config.toml
balance_bias = true
init_std_router = 0.00647
parallel_block = false
max_seq_len = 512
Below are experts of layer 6 (counted from 0) of a mixture-of-experts language model. Rows are named router (the router's row for the expert), gate (a neuron's input weights, with its number), up (a neuron's input weights, with its number), down (a neuron's output weights, with its number) and show model dimensions 0-191. Each number is 128 + 32 x the weight over its row's rms, rounded and kept within 0 to 255. Numbers have three digits each.
Before each expert's rows: "comes before" lists some tokens at least twice as common just after its tokens as in all text. This comes from a sample of Wikipedia text that the model never trained on. Tokens count by the router's weight.

# expert 62
comes before: "| ", "(", "and ", "was ", "|", "& "
router:163124146170088103113187092141121108198093126081101119160159150108095110133092160149137159185108145135117143132095168161085181099105102103146113145127108162104118075137116079108109068167144130111119109144129154117125074172033140109126142187167127133123075144099161091136121150196093128153142169144120168166129108179171118101076141120126084111114188066092150122092138153153137116214125144058140172155099099158134090099145136127115107176143148109118123165129106131065123150119102101123101168103138152149156095079116039150180132090070104068120083103180124154112174096141110188113
gate5:073143121125024216119130111113199068133157143112186055118141165164112135126115122130138158129205171152111097110159097194091178204132152103168122136136146135111137107169118078087113085139153108089135184132152125206157141154106078094127146132192129129105118066072162132133125119125189119108119149103116086185058196162167173103133102119109123151108143138114150191138113082129135136115113178140121129091114118188135164150103122129151118122171138100126135130188189124160104107141127129121151098131154089097167086139116125187150098165147099131076108126127122126113078144109152128123
up5:111177180058167096171126159064134118069142150142114149099118137132163178190107079144101108126149157147113123137104136140116155145124123126160150087118139171083133208119047122091165104111143061117123121138163160097143087125153145086146126144187185127148099059129101116163109110123127132125136112139130120099051128124146114170120132141066085118107142139107095159094139107120100102078135134133181149155158146144163101150082112112118175104127112150145147122135098042081176141179089116159066093085163116099120115185092142102104131074127186068070143167212111162188143116119148154110
down5:161131108057127115163197165093071151128098134052124164090128127126145125149147141117067176114125117052140131143109125116102137142122105130170083174123098143130073127156168136141115097069162118159089094154082081152137170146109108125134109099083070106158127131088122091091062158131101144147046178168096085116153150138113126123162136141134123161143160079129118149076091145134140079124152127185082146192039144140145086076110132171096096090180119083126170123124107178166092174121092088160126086132092114150157162152165141114124151072116101113078154171148119135114191083132098156122
gate6:102095073129108135125139127125106105079142172090093069122121159087188103121092150112198151171113118173153114067115108147127091114131146097148122103114102107123116202127160121130102086148223136139179060115153151146125128092143147144168232134147145155121131107091115166123097160139129095092157134159151077114108099122089117144167153127060161074048099159141128135149109147083196169111115136127130135082111100124126133154152153188114070092163126157212140078174129177152120158124111146158127115117166128111093135152061188119177152146144111154090117140092070133106145137133189131110
up6:097167136175090123132081086164087076178123175128111167162155165138123158066127091114137091126128141130102133085132098112164099077116117126196119117150162158102088110138151150094069140124131130103166114100140085128172166120146178116039049068157129136153159118132050125149095095141124139158144089104131193117178101119133144145123114164125118144081104085100152069057124063102115138113125138166132113130112168135185163105112122171155132169109110125084075095151170140124101138102108101102121115184136125161073134169139142118051144143107137105143081197193162095161194168123136132146
down6:150123135156144132142122080163076073076099113119114136088060148174149104139141086130156146095138090088112093195154123131096116100183128107126149069152150161165091078119189141083144184146198100093159146137149064112117203143131084217115168113124142113103085120162097153108119138131109178060168101156122160079148110116106118139140135108122089074148125088137122160185110057181114126153137128137181090119103188091160166106113170158157108089182150117182112104093169117128131160154134156146103129167112178150118179140117127144138135115109114025102138175096109112144149121107123136145
gate7:160112050084084090091167136110068081130077067117161134040154107111134133131135179127107143085100121130112099153141119194144138105126120101123120171146096158125093167150157173068213132159127091143136102151145103176141093151096114117073153113138089118094068175139151162150156115102118134161185117109118125109147141157124087213166104114117069102137096086126139103145112107172130157107184143149150172147123136126129110105126135074070154166131087160076114207159145105105103113121138098128099173176134105124112177167215104121105121069067149160138125083149083158119156136145130145124
up7:136178146145103098133121112118147136128135113168055083156067096131117192109138116065163097147161119131167112096116128101114116164136132152152116069159188092162141134151115090194048130145113165092063083083165119150186136153081132069121128147066165153177153116197097130141135116159164108152157072107129111143102112116179125132084117127139178131163116187127118083083169135110117146105107086083073075085175104101132158127192125117128102131161132103128168170093178145173109140120086176134110178130120103174074093049111147146096075167141127162097152113149157118134149145130116093114
down7:127154087090103143091106155088089099150136074076106118122150123069138069152140171121147138104157108152144128108132147207154146127109122127122142166115048135083165178110250174072172138083155150147161145137147142097097124096080145109102130101113132084157113158067139144170133155114146079111106119163135150109123172094121141114202116132094112105113129164128171189132161124158165118117168137146134129143067155138141108132084108110142149122059093191141141173187159099131145097058142108127146104129114094131081114180240136125121111100133112121170087118099097109102098089113099174114

# expert 34
comes before: "of ", "and ", "in ", "with ", "to ", "for "
router:144195156181145164150110123105114109188111153177132168100146114162112126154078115165185121096106149113098158095060176071111167131115109119133139102148181159120183161108095146149173182127137098143131103177167101138115099231173128166158130133110121171126144082090094097087060135078165104155122099152148083151162149128057109092091136139139094065130098077206108148109146102072100108129119091141170140145124185099154152124128190174126129167150104154123118109169168112143162165134119128133108102158095107160135157068103147159180106113111146137111123117151166192094113102135180092114
gate2:152129141135098153146121130182132129096081142103162126180106145107104088152156149173099183181133102121205091150106125098094146119079098181125167165090130157131102108138069094118149122090114149175093139149118108104179153095148110138085150110087141114118176096100107127101156121129150114118129161048133154138110106121113145139062132132140174133099063075125066127155108179177137158154172118099144148192223077121129090149128103136130082125102066134165118148133109161159156136076169150152182197067137098087122188111114111136091145134149117127155165091185079104131110082203108165151
up2:138106087092184133103115136117163131108138108170098122096106140166139163098138143115148113130143085099100166118080147168092088148157125117174074144210122174155146119106179105101095126135191122079172111176151079210070123190109184147085122100164104152090130133155158177112171115181115077118080098144069132118192138161097158133191137140089117060093093164111126138089173085131152112123061127079111140141105121146122129112155148154127137156090126178112105105140097126129182109148108138135097103089177125207119073168126201163147137122085165113087074159121157142142165126139112107114
down2:123119141124104172146110085127158145111120217144106160132093084063118112189089154127083097087112112167137072144143151092120091133144132117176122130126145185128113106132070084157046137139123085117145122134096064108141082113176124168087114101088193129140104153111108147154177127129118155105123115116178131119121095213140119143120136160124108095182130078155144158160155134144189116086038139129164112143131115110039122158146089146203143100106086087146130140138142100135152136114097120165118151121125143158092146156148222167071146180076143159116091153124153104136150164065141166150
gate3:129111138122156165176171141129099070124124142061107065113135168164135134132137189132122076133190225138193147152077125150165134111088169141148145130195099146141131169146162150093114189159114114085137109123163138193167162168143118143108096071103147118094135161132100118125095111081099130142163147142135127191097108138086113164154117103150132115120082138141126143115088115085177141130207072110152145183105119104058106131210140112152136131107141131125164120070066130129113119151088093152120140144087067090077151130058151116108098173172069160099118100110129139155134143159191125120
up3:193183105104147148115127095134170134152139143087167079164092183086119089159192140102178107120144127123081087088133139147139129137160111117124160104165118145148210156135117162138175116108084152112113167177092180084139081131069131129190176148148085116060131135078136117170150118176147109105195131159110070117080141141135106135113121091157069101131117175177121118126130094107108137061118143114130122126080091067091167159124112188158132145101118130123104115081137130145124126157197094064094138079106151133116118077135143082076095137119080167141140108153112160121048158127196119153
down3:123066115110159136074155123139094103080140159126156121118147117078145145162141150177123149111105135086080103130163139135116082132153046144132099139148182138101154125168205112089112055134115169114095143138120153113131176186044123058078137157159075110093169075099090144075175144152176117101177164149107138112122138112087185147150119157178144168153168154141139181165107086129143153111148136113126084204057088096150083113128102124088097139150108128143174161082092159152167152090178137167126111155140120133124154176154088095163137099127166119095146127132101067149149126092113178147
gate4:114144135122136065143141088154122187121085097153144117150127061167159098125178135129115153133095109134124127092099087185119164105086167118125111155121183152147131162082119158154157181097119077115081084118100159169136144185099071133145174077118128133111137135115100111106092109160172102183117094187044088154136122084075161182095135186117163109174175089101130112137183096111055085121112085129114162097125115089152144118070090142111116138177110150148139116170126139114100187125134104187191130149171057179103181146135118151100120119111125110075095105116127091164178135153178120110
up4:100102082062135103146138138124151141135127143169118142146144137110132102096059116095127162133187173093145130222127116145121142120166137145144139091131084141143188118159086127129069129154118159115086116077189138119162146040105147123143101126128144118189169159172174135071137158136117118110093127151128145068140101155145070105136130104132081115199116180125125169094058132184094159100157212124174112166125180122196093171183146113171149105104158131117108076108179098120210113111122174132100087133130145088182094091110124127131111137066135147168093122119139129154101156159099122109
down4:137131116127123165108157137138146134121126149147143138145078105145108118149185093158096172150141179147150081168081029081145081143173096149159122159152142093178197172080123088103114120188116089142063127101103131121075116113096122139115136130126129082108081147160166111186105188158151140139076109088113137192095188157089125158119175136107121168112189123157125152134128094124094089135117160157164091130153099142138117182094185107101102150077080090125154133107118084110127123119156141120135121063162087140065108108142180119099082090119039123065055169092112117143148135103137113110

# expert 20
comes before: "| ", "|", "(", "and ", "in ", "was "
router:151146122083119191140171106124088113163142124099132127125108113129117181158138170248156095102077083164137127116073108144132178129107047168176134111119101121118131115139115088138148096154134124122158128162152155101099095128102099176152159118180159119081111140097189070140150118131085173065133146150135157136099079134157157110093131109125101101143107128126103097132197125066091068157096128084140165178149069135093070170130108109116096169152116116124182149132099132104094136163087129095158147075158037145159122091092132076163119106112136096112096128096140132075147110089188186127
gate3:098080112125177125095166116157144185188138143131085097103156107092141091128151125141094130187160126122132133165134169085185136108102139186092155071181173132167121130083079143107176098127113125161128183118122161110132148112169149168154095119170130164139175160109099156112182093090151122074165068123070156091150147082101183126102135130119155065103143117106173107078162229103102100100110168120073148177130167144075090096104141105108197144110124114149134146117108143099101080071092178124143134092156155120125147125092127125124155155156151085194147102151202152124143074136115100134
up3:084114101117119163088106170127137116164158147107130128117100020142157111096141150103092107111191081159074134165131079124145138127110118117175156137158105104080160123152174059106164124128166127128067090055143134104194127099162164111130139154104084119185135107113124065146151113074190160084075131113092091139125082156139120131061048156084156121140075151102120134147121186143100121097099131165067145077134112115119120164151135162089170184184104146178123136108111135136086110145061099101100096096120140133124090138085147123126181152101172102160150144119118121134168096100150083174
down3:135210129126168160150166149139113187063121093123124109192088128131161159112152152124132110083114073192166124109097098147076143178071108116130180108080110148051128102098098105098135118195159112083158132123189096095136106089162162129176154177148150109163140177130069167127154129174073170121143095149154095150105152127196109100078141142120139143143113120166079122155135184050132199114077103087183109139159145160118112160123124112134078125121115129109150120134137133121121101136139135142174161091184152121111177054134075135116140141110124148166121106136139091121154057173154119159
gate4:176140146144131052134081088096114115082121107117057154126133167113120142166158152075081105140097162152060093131149094176115110087151112124121101082112089099153076105135080102132167164154129147106140187142176141113102092071079116090145100104120058074145173118119136119207131184111128109092080084101140170125145119154100159154093108108092116158142134097092141129121158157179144131110135163119120167107122162094093130193154107121102173094057098114075146111069097093134127122116131178077097156139142163140156158178155141130069211146144150124181134115163161115119084090176116171123
up4:175141113141159128163139124140147170139104147140141127061095110083099097128120138184139097148113096164150134204150175151152100181203060077122163206078097129074198091114113144095177130109115093101194116158187172179099109144161124197125125079109128154104129120122111129102195141115135109184130129095149140165115137099132129120091136108127115167166145134158114111122142116125098126134093131161104148157165155119108120133131168115087112121169130112187159185142118143163056162136137187154088119090114157114142143061083188180148096117124141157202144102124154125102075120059140157173
down4:134179171110102174157112151129148130121143187151123196115140157140120118169093074155108074113104090062188158110095178126089115145118157118130152084133137107145160089152150166142135114162125092075107114138126149153158125156143192142157109094118148125138052128116155123127151133165199148083148183165117110099201138133141194118152133157173104084112143154152183148131083150102088042111130075077109157137145174101165136128143177119107157085114116151127076095111148144113127169180161133132133139176128222132115164097150116126123086111145142100116178125135213168170166161136192092148
gate5:110141113087111134092086123132132108128141120120098100106149113135133090096117148147112169137166183137151187093127163138128108136050167149127165118159098147122178167156109158117184104063111187127120074093105135190141199116145154107147122165092115097131157127072079092165162075109116225191205052159136138142174089122188089129089147135126146087152156118112120227125146175098111137126150126143077153154199115130133126063150081173105156114134118171145107167140151124191131150135095122177137152154170143138131106110157126138085142165134138091124104101153148096166083115078137120140
up5:179151152101135118097128125130174102127060149183076074119155164119159124123141150137114115103120143189137119102158138063088136110120154040119093123160136129164163084119131137206169136106161150176142109127080132180080150122178157136123116137135068186097176131114096154090103134102101121206171101124160081174173100106101045107134127124145110068168150139096138159165189119166151088116132089161164089111141134146156123079108086160106157165103113199141127182151179178143152102097098160087126149132151065132152140129136113196129111076113116148114099113153114182133172111090133115144
down5:070113148159094177111112119076097110116118115101057055117077150150111113113088077125200148107117098121198114132145133117119097182138132137143144131089075116125156098191143088175166118149164136096206078144154173081111138141102127117094130102144110152063134084136163074156126145172126060144116136128147137149111151194107124104134112100118146100164139123130135121155181169113147114140166126119152142166098080121098208097141126107157196136183093109140103105094164142086114145083177097144116153143083180160140119098119165103157083043187161189098157129103119163150128136136121079155

# expert 13
comes before: "of ", "and ", "in ", "to ", "for ", "with "
router:122118122144127161223088129095146163130156119145131107180145149124126102127091162147160108105088112137133170132127134157071142143101127131093138168142106192094118057114090170106159155152128166121085118147144162176117087140144164180181180086109176134138131086066125089120061116148145144117159135146141113163144137134111084120100128142108048098162059108141081130109080229106128073189166137152112147133093145075140171163194140134130120163159131068108095089173166173133174178109165142128092112087150138123182197085086126087166136132145131111126153110133160153150132152114142100077
gate4:127159160103133152116128165105162137127114152150105164151112127146136117131129158147092093105098174059091139115091091144094157036116185112087153121114138128143108121131176072078124232123111143116076102170131115068133079131098072096115138097134139102107108115045116147136097203089106154063129156159085118124161158180114170165082132137166137134207160149131071098155188109167126169209129147109201115132118182121155114137115155141125164173157067099107140160101167199102111118103110132103093128135109134137151159109163093165144107142122136118120147115120141135150189094150183121127
up4:090163117109121123149114124111148167118139141134170158103120135158139082131141113173086118049129134102072145052094126178143075108133144153094128121153119195147068119169150131083130167138101138150104077118116120054079098131093119134108161124115193136132160130093141149132101106103168195075089138189158139113141106138153104110122134140148180099118125150130122094123198069134155078166127158164120095095076176164153139095155119134151155163202118121109123045145142148109140183099180133090114131178115089131129126129147048153091105213149116206130153169104138158143166172093144086129
down4:122113108103165084206134100217060114118096142063160164106122120140158153094177155168213140098110160090125105121181155103175108062142127133100111135119115083105159192135131172143117128122086103143180198148150167121127102107175158156154057112126134099134028093149061142112154135151188177156127150090095115161074127166170154150114117142127097122165113127107154128151107130119147143092105129148123184136101112124171124122110168126119169138086106162146132093154142131198132106111125140066134153122146099072133149107096184100153119072063114145126127095159124135154164107120090176138
gate5:106150161078022105193079168141131171145123160130090090086112124149080116117147111157114137156180097176127093070114164113150127126148094080210127099112140084100158118129125126172136175113083110121125160062177119084087145145158177118099128143144120203161134152128120118126133084119170122097140185103101138141159132106096100124134103123136095100075076189185118090138125154150156053121124103124058105087102155118139140112080140106126119131102101137089083141163101093212132169092154099161183090156135203135139168126131102163150107163164093087103135157132170166130120151157128124143
up5:177154172117118097074107076212139134097087145086115118121158140119099162118100110196108118185068120146107140124101184107156115099172133140146120144164145126162142126160136103137152134133113111149130124155228124029087121143123159085166184152136106175113109158129128141192178162122149164147136161143119150139124160161114122118177082112132116072036145139136119120140123126133131113146098088067072141113092172153093160150150110044100155083142086126105089102101114158168076155110116111146183098123099172110099116144101157146086105092140030096091124108163133127138127134135101170172
down5:110131101099166169141166129120180146159131060156119153135105119133165111138110110082137126130154142156099214120102087163096108172115164135142152169095100051099175100150097155081134179171155106129128083106145144177121082172131153108142160135075161119135137200106101162144074104096130150176137125116100120136137139152191126124080113134130121190137121129132155108167094153139119050078119128167129181100156156092142162112093120118204188211156120149099063158150130170144165133077093112125079094101118137118137143097166104181143099166125062154112120122169143130147179124078094064084
gate6:080167097131136175109138118151108070134111088183108131160091185133074088137092128101138122145156111079106103188189119076102067049118138113137154102140086123154142089111158103123110159155108079150138085108115121140157107093174137113163176155130094108171124124159145124115127140142124116124107165158074097128093079107158090196118092228152190127137149157147175163108192125137085149130111114090137105104180147168178122094056113159106108099118124119112148120119113162110140130157173108061115119126109092174155111147089125124177111107133096138216118135132158058088138088110102192171
up6:090152099147078162103112126167139107074113080117178148144104178142138139162110156069125081130138131136096039105126134045071112145102163058188110109127082166131127102105146096097096148157107109109165171152140130096136065082168197155108106162091076154115102172120155081098090042124075124115089113146169116101113147122152108129126122122109131128155131124120164111163165144098164088125095162102129163129140181137153121143080058155110136161077139135105127167128133140100146151161108107142115097131076089066106025144155172170185122139107150098164120134102097139073110119083131130097
down6:095117119058101142069085140101088144069096135115090092156186062115099133175089146174109120113161105144127114094127178110131157117164089159077075130116152119109143161099119158123115178165119095129177143144206095070111115167118129150084111105109155192172181153148105097143129201184203138170147107126188124124120132117086145096138164106154149135167070148094133110127153109098094138129129154176150088115125107134111122041112066131123168141065133136124166121086085132139117105119158054162135185119138130104171156151084137079083143147105111161152122118091112110178130084087125152158

# expert 31
comes before: ": ", "–", ")", "\n", ".", "; "
router:176113122153078110096144099128081081192100132148152093137141117119127203109136064155117159103148103165142091144108061072139129102118120152166115076136179089100131104133150126114081108145119094125139075098129093134115170111108107098066096141087133128117131153132122162103119071133093122121161128141100131066105051120124125129111122111183117153124134118146103158180073124097101153119136108125092063074168055092073135096151113112166082134142099119105125129108101081159095121135022118142126139160122100177192156162083092127103151136085121046082096130140082034146160127118091111118
gate2:163096192124119082131153066063150136078120145116099096168131121157156073130129124150128123124159117130139123122141113105161099103004130175170140127096123087138132121154099117107111136106128095091120148128090109116129116097208151125185144150142101180064106112172116103073130164140139131141104099141111092131138166104167039119146154158116087163137175146181182137076115113135113177124174127156143198168153144158117138142143113107131193114194162155153119149123165076130122096074144103144099116200122122127175137151196145106084102120114108088142182168163101169083086081157109104165
up2:116057176154139197133090151082102108149106169084113131192166099146174078103138138189110139183146078126110144170204146173167110130116137117101155157109116154152130151096096120127159117166149155094107094056093105062137087109152104142152161134139117160136165112107118170062094154164168187012109135115096141136108103130095163082075110152081087132105137142128155111083122125132104138139100162097190099106127101142145119162102146121142149111159170097116106117147175189124097124079197101146158117114152112131097163179141197116173127148110098095179158129132099114115136159177150110136
down2:112102099118148104181118119100097120074136144165113113119073132092122150095074133184170132120109176132117145132127107113154075173139137167128071150124100113129138196083085088145096125135148142154175197131165124073163152172150095179147128129122110096094094115099100144113106130108080181095126062169095093090191162174130121122180141079135136154135129051080098132085089171149098130164156120135162113117134129146097129140103162133094197163121092103092150136096148143107167047165166209122156112070147133147139137147145103128161166165135084080038177131090088109140142145177121111121
gate3:073136094052134098137154098180113078091146141158096191184132097150144143172091122102099085131141124142157100167189106131144107142170109129147150153074164133114106042142160091142088110105160122086098067121068097138068086111127094116114088163141149124105148164116153152140091163169121142142153141084132079127125100120159124190069114110129111092117188129123136109173171023155108123136142133139116079126156140092130043097081156115114114137106106154073125105137091107155133105134143062116142114148089161091086052147118155109125132153091205148089145128154081123173148147098104136122
up3:177202179142119147128131171120117158137120132162128092108123080116126096140101123180112154175077141118116138112100129102136151119097094140094112114183124086148160130102140128084109116095115043163132111128166165120112160110129083077113118074140108158158111109157117110084125085182130139048152070155047188118133168164147117104137114161113159184170116160184200152080109099081140178090110162185134140120156129203153131172141127117132053116126140086177128154111067114159158127135106137160152112159108117179123197095153116148156152163123175097176120155106166151072105140110096085163
down3:093078090131153150155146072115117095138161108138127125141137147111198160133092146112084122124124135165114085158120109127112105147117101134144090110108181109148128117160122152119159141119136079107092094134118074124150143156132067130094144147106156107153148143074111204125153204174149133157092148101125121098127171094129125082054131191112121099097072112143149123127182139197146132107083098123072125125103110089112129039160142095175055118142157102086131193161094088108139152143102060115081141041155184124141181135169138155151111170187159145117157100109181116144124129104149187197
gate4:156129179147148134104134063077139150073123140071062128048102131153140091112102140118154121117121079143174149057057100129160194121115102107101076150132144101142112126113161106095113164122125105131112157109189141058130152163068114067140122138085068143133144163141163144123113070136160131172184106109159116184133142141108140125127129117093116116113124086118136086174156201165175162152127111111085074137147083100127075042145141159126151081141120137117143098098108120177131128120179123110106148157091139140117090109116136060108117092102159124138070128144117058032136144127125164162
up4:112146158139089103079140115116120093057131130112108151112117097166127096118115171113166106207137108126133150130084153098184176086125097132067028170152141132121130061074166129138144160128150109138117098138174099129167201112056068087150159144082110121108085143144199174110108100125171117117168039100115113141114105129132130099153142140141158097115137106162152113129064177150156114151129154065136062114132098137119110064156070137136170065147148118092171120097073086139143151186137144091157142136101124139091126162118090110136110117134131128104110121162076127097093107062110086152
down4:147129129078149059085131184104123180141153144155078201096110128148084117106095154129126167125131157086114195175114115101142112111188133154085049128075090159072132111123117199091141114060089141135111189087107115147130124157119128131095124067120130113168151119126163100172117154119150147110139132176128163082168131113081159092148102057159073120145163153114189132083058129143098137116096113148091169129067134168108134095129153157125133121163096137051136113110090098088152080110141111073135130143043141096130105165136108075158160110165115086152130070103123131108086130130145111111

# expert 2
comes before: "| ", ", ", "\n", "|", ". ", "% "
router:115154149147141142143145121100143121141135051088109141131098126128142091154136157141154131154135136149145158112122109146068144098059060102108079094119193086153115156170155165132107134166157087105135152165156119063103087091138031137116095117162107149117149122141126134140179143118143147079100167196166040161127106167141089139146104144159145114150155129186145104143086130123108152069143104151096121128161115078112141217156156125138096132124112118164135131066135078040083123157105112152153189138129101133106096109138109201093145156128100061179149103133100142170074165136204105113
gate2:073099041127132157107123123112137154116148220183147123128086154105190163114138089137094109146115103161099097124113157104123105146172157181159166123149177112136114179103199136172164109098106122120134116111088154131147096137145143159180088169075151143185084149165094172105126156096100071100104137064107089127112136119072132114054140133129128208126119141115090121184140140155168148214153174156166145136114083101122132170097096170137142079120175143087128138107121075138131126101109144101098106127162113157172097133143156132115095095192172174107154109112106158069172101160082154127
up2:170144101086127129127128139136141140154092145077134157133118107163149134153126113116181104070108128142057147170102110118109132173183110157105171110154199138105155093136106145085119147097126141170061151179128127179130145135122159169155108184148117088163097172132077146118113146118129069054195168090139132164140153167145090198114181102087091109171142178158147102136114120128120091135105139158096114169192157113158109096164072123168163074080073127173184147137121123113137166121158105149193122066191110156134080130067093109202149140131136166126147081136161139139147110179110102124
down2:150117115158148117136162165135121085097138136145120115150124118149140138095125070098155135137130113145107037146152088159090142107081176108143095087156151144144167148112176059091155119123203092078057125131103140126116118136218111152163105120169143086177149115164157160078183140137111088093139104159094088110164110173112128073176070055112106102097077158080141139138101140122138099130161093096146125097064174148112165163123108096155105155156160130062088121159146126112180153112085090184107094084131124123112136100187155091164051152129137113108117081161166086143139169109125124173
gate3:163154177151128145130111114136132126158163116088138140168153191132143060105153173067190131150165171105135131131098063124114150084175121127127134135130168058136137127105166181140096102146048165167120185141175137143127142091120114108120173160116156093159137143154121158134145176181143148128151124104138116092067143127125132132071121122105147118084135167157108125083112116153079145043177136127099120156163166191206119146185110097170127120071151069191131188113183120131157050139094154132151198074164088113142080128126172125107113126147116114138110148125143174152142163093152147158
up3:096212107091114092153080069143079107083124134110191103078100148123128109118144121163110117127117145148112088115075134122137073119120168086110167098091090119054148214125138068188071081128124144119134100113050197142103155114120166135150130074090098082143151113094121158133138136111119147088111137079127167146155128115130106097105153089113100175163097114105067147107155190136173150100134182158126105124120113184090057142111187122113126182101121087119134094147112148147157075113152106144130134073096107101138096150138144089090126108082094073116076095082137112169150112108132165171
down3:108121101123138138169168135164135101117197128217159149147137127085095119109183057154142133094122113099166100159135106114155113092108099096173186101127062084159141167101171123156180096176135140112085107125139170169133111157212132122180134157148111078106112109110130107117103097109166146141131139165107105130133133110174146131165078116160163157093042145167077159118165207154157065115170141108117080120106098089165114139113120131129146053174144110112187125148088151076169159123163116070155094107158066129080154124108154129134082127151123178161142127129090123139142073168131089136
gate4:103136136111165057138155149121116104151134117066206155070115166195153097140154104127168131152182124189116151111127104135158103107155137171127151111137132103106062124136141140147071106111153089177135119092168199104094106148137094148125075132028119165122136144059155100122157149131080113163110150104143078167143092089117120158132171165077166146153141099117148144139160061113086119108148105172154106118171078159105093083104176102081159119123123093182072133099120080155097120067131126227115099109123098159170201135104097127172140125108155138161119133113134148176158120123136123125
up4:070168167121184128205195123077085109093109123101191093093160122155107113129185134109101165115165166153112170179120124105150120122128130171115157087097136128146079116113165186111129115113077087128172156073132113096156115139138093108155118113127098167115146108120135146172077153170124160185143070109161122114095169053139110111095159150105110128119116161134100131150154135068098126104111113155121049120113152088124115132142143111139101100097097114122053124111208062101089129152142111103132110124162136150121194076155109111158100171166189145201184149121093154086126120060179128122
down4:128171135136146150162091128119171116138156112160173144117145165115117137191119153112146097162157124116103089130157122145140057107095032138099088121128058124071130157158170115112144177102062123129097169146159081129120175122116078115137054090131129110166079081161174123151121123118168135162108098058093115116074142136145133132108161160152107089117099081077133099158139112148181091168114160081142116086066076150108157065156140114101148152142196139154140159147111074077114162093111077138184176143160117138047121133103138106166128130140184050150107135097149150133134086143102113146

# expert 16
comes before: ".", ",", "–", "| ", "% ", "; "
router:115105070143108174088136185131157077100133104169151107117114108113089178175158117116111129163195090104111061137075120129146173187127014168119142145121173047154187160078121094138089169118179149156124158115140099144161106108170114160080108135121144126116122114166123140103080103091146129153133108143151106130140139174152119149103161151134116141083100118157134091165122052090087151099066120099131088127185163140091116144131095101107052069137163095111127137074114074114098154135107093135106106086077106130172109135136199112110122110075138096108165126125110140076147146143153075144
gate2:102119136163166140085081163106071145128114131183090122101125132168113135116119147153087116143116136155121122112182145182171085120131197150103172116134116162092145145186063136113031142143124107112143176156146132056164152155122154092118128064181144135113170155109177181121057095116130140101053146159155199151088108142076140059128139155166148107193184118098148129086109176169103134128154084129106165131074109104102150144101127148097123141120159107100164104143145169174133128165137155118088060133144100123051113143139137154172114154138108126134118187082143084119159159140161103175
up2:150130132146067174062154189107077105153141111163128158135081128126125181086058163102166154167102132115168169114173089159167158168125102145139130119169133155137098108160147124123101132132145072100102110096136110146109114128126162120109094129195137141154063142056091181161174110136173149140136122127174099118124085112093067138095156163132135133185123146111110138133176108168163134134116115087133135089127136059132157132100138080135044153113171084128143133120100123138132079159064133148154186044160146081093067100183124110138126087145080133148081106124048094159145086121134132178
down2:092140116137148158144131122130174179103123156109121126114092112138122140066175131126143134109102113139190150136123116137135107090167180083120083072100128040092110133157136194109097103111115107139096101156089077109143104107124122119141155126127085155141157130128161079079110139113079108119138167059142156110180102090104087142118143177087145166184126081127184166151106109119140166155119121153084105121192106176145040132155179141133082125100116163054136065141121071181169154068134117120124087081168113100203085137074130143148185106104164105094128158116185148137127107118151065105
gate3:126081150124101142134108103102155156157124160156134096114189124146120127134074139126103113159097111151136109057086172134166143132103151159170063153164093181131095126139074124082141136144116067152070049138198153136173166130134150163142168108129138109096125071171145159134199082099107152112148109069090075112113093095108045073166128079136097123124106139083177149102107164171087104186169108127118166153124132165158121135103130129158123134123174171166171087125148163150140090093082132132196093162163159157137180127125120146112141168167123151109142146088215132123113170164086142147
up3:139117095159089138097105149110089146159135134128172128135145143136158096077075121143166100132142104105115098131101106114137186088196104168054146111121086148127104123160124113202101101170112145140109139077114132136103155149115057102136092184132165078186145119183098139174173082147131208080130125118115168078142171148094144165108151184185135108130103079144153143114093152217136094146108096128080135145119133090135169114039163132172131153122163101151104124096105109164095083046095161124108087146134110186119093102126139106182116092151114196072117140091133137113118111126140184128
down3:148076079100124067113192140125156116106137061127087112076096080095111186156100127172120101107133153158151138098135189094105128136121098113155118118119134133131066056108157122178065112156109160126116086102123094115103113107111108144131139119176132069149091136123148155123145143176139104166061059135128135129116166132066138176092066163089176091126119058080124150142140132074151119097136106100098131131160124113085093138116129181146123101137146172047145150096100096136127117184171154121071092169090088142091141161078074066133107058166164112153154097103149127132069111121109106144
gate4:136125147122126138087112124157142130167135178074166115118157078113119122116164147124176117121149125092105137106144101139121084202127164149080105199132145113167100097140124140116136086153154116135116112153042174119104117094052191152124093125122131146206127076114126109111124147096132129084086190078078131134069100143156131184103164076098129135089121147064170147132146163166121183108161133078133140117134105114144136125118128124162133201155131158133159042181097165136111118089191093055081154087158109136123100132130095108133165154101084087127119058132060144107128121104139186071
up4:081100130113133130169089129079133113085115141137062101198140176229171132152122105105115147123103104145127101090097126108123129124125135163139128099174139106094175105166095109073149148076073152132137106040143115130172113109166099127102153173181137123081121156170127123131125132101177077171154141120187088162138112162091166081134096129102117099149110115137109088141163112100107024137145117138109179174109127137156147129120125095165152045117102117088144198128117111138114152139060105156117150146093135124195108183147198121131060089182156105129115146142156096121171185134122141128
down4:100109109132103089138102123139171145100198116147152125131171118095179153118129124102126122134130143192130133105120171125132140120161145081086125094172155128121188129120166114094135171144093126109148115145114108156148117094128083176164154124127048207100159113144106067126114152141199132151105147100162086172118115125164100060067156147143201123178046136102130068167096111105114109060085189136118063108118139137143179156090127148116144109150142085186136117068130126180171135161129149104118187094103128109079132097159132153056104093135191089127130120159069105156151130189111141160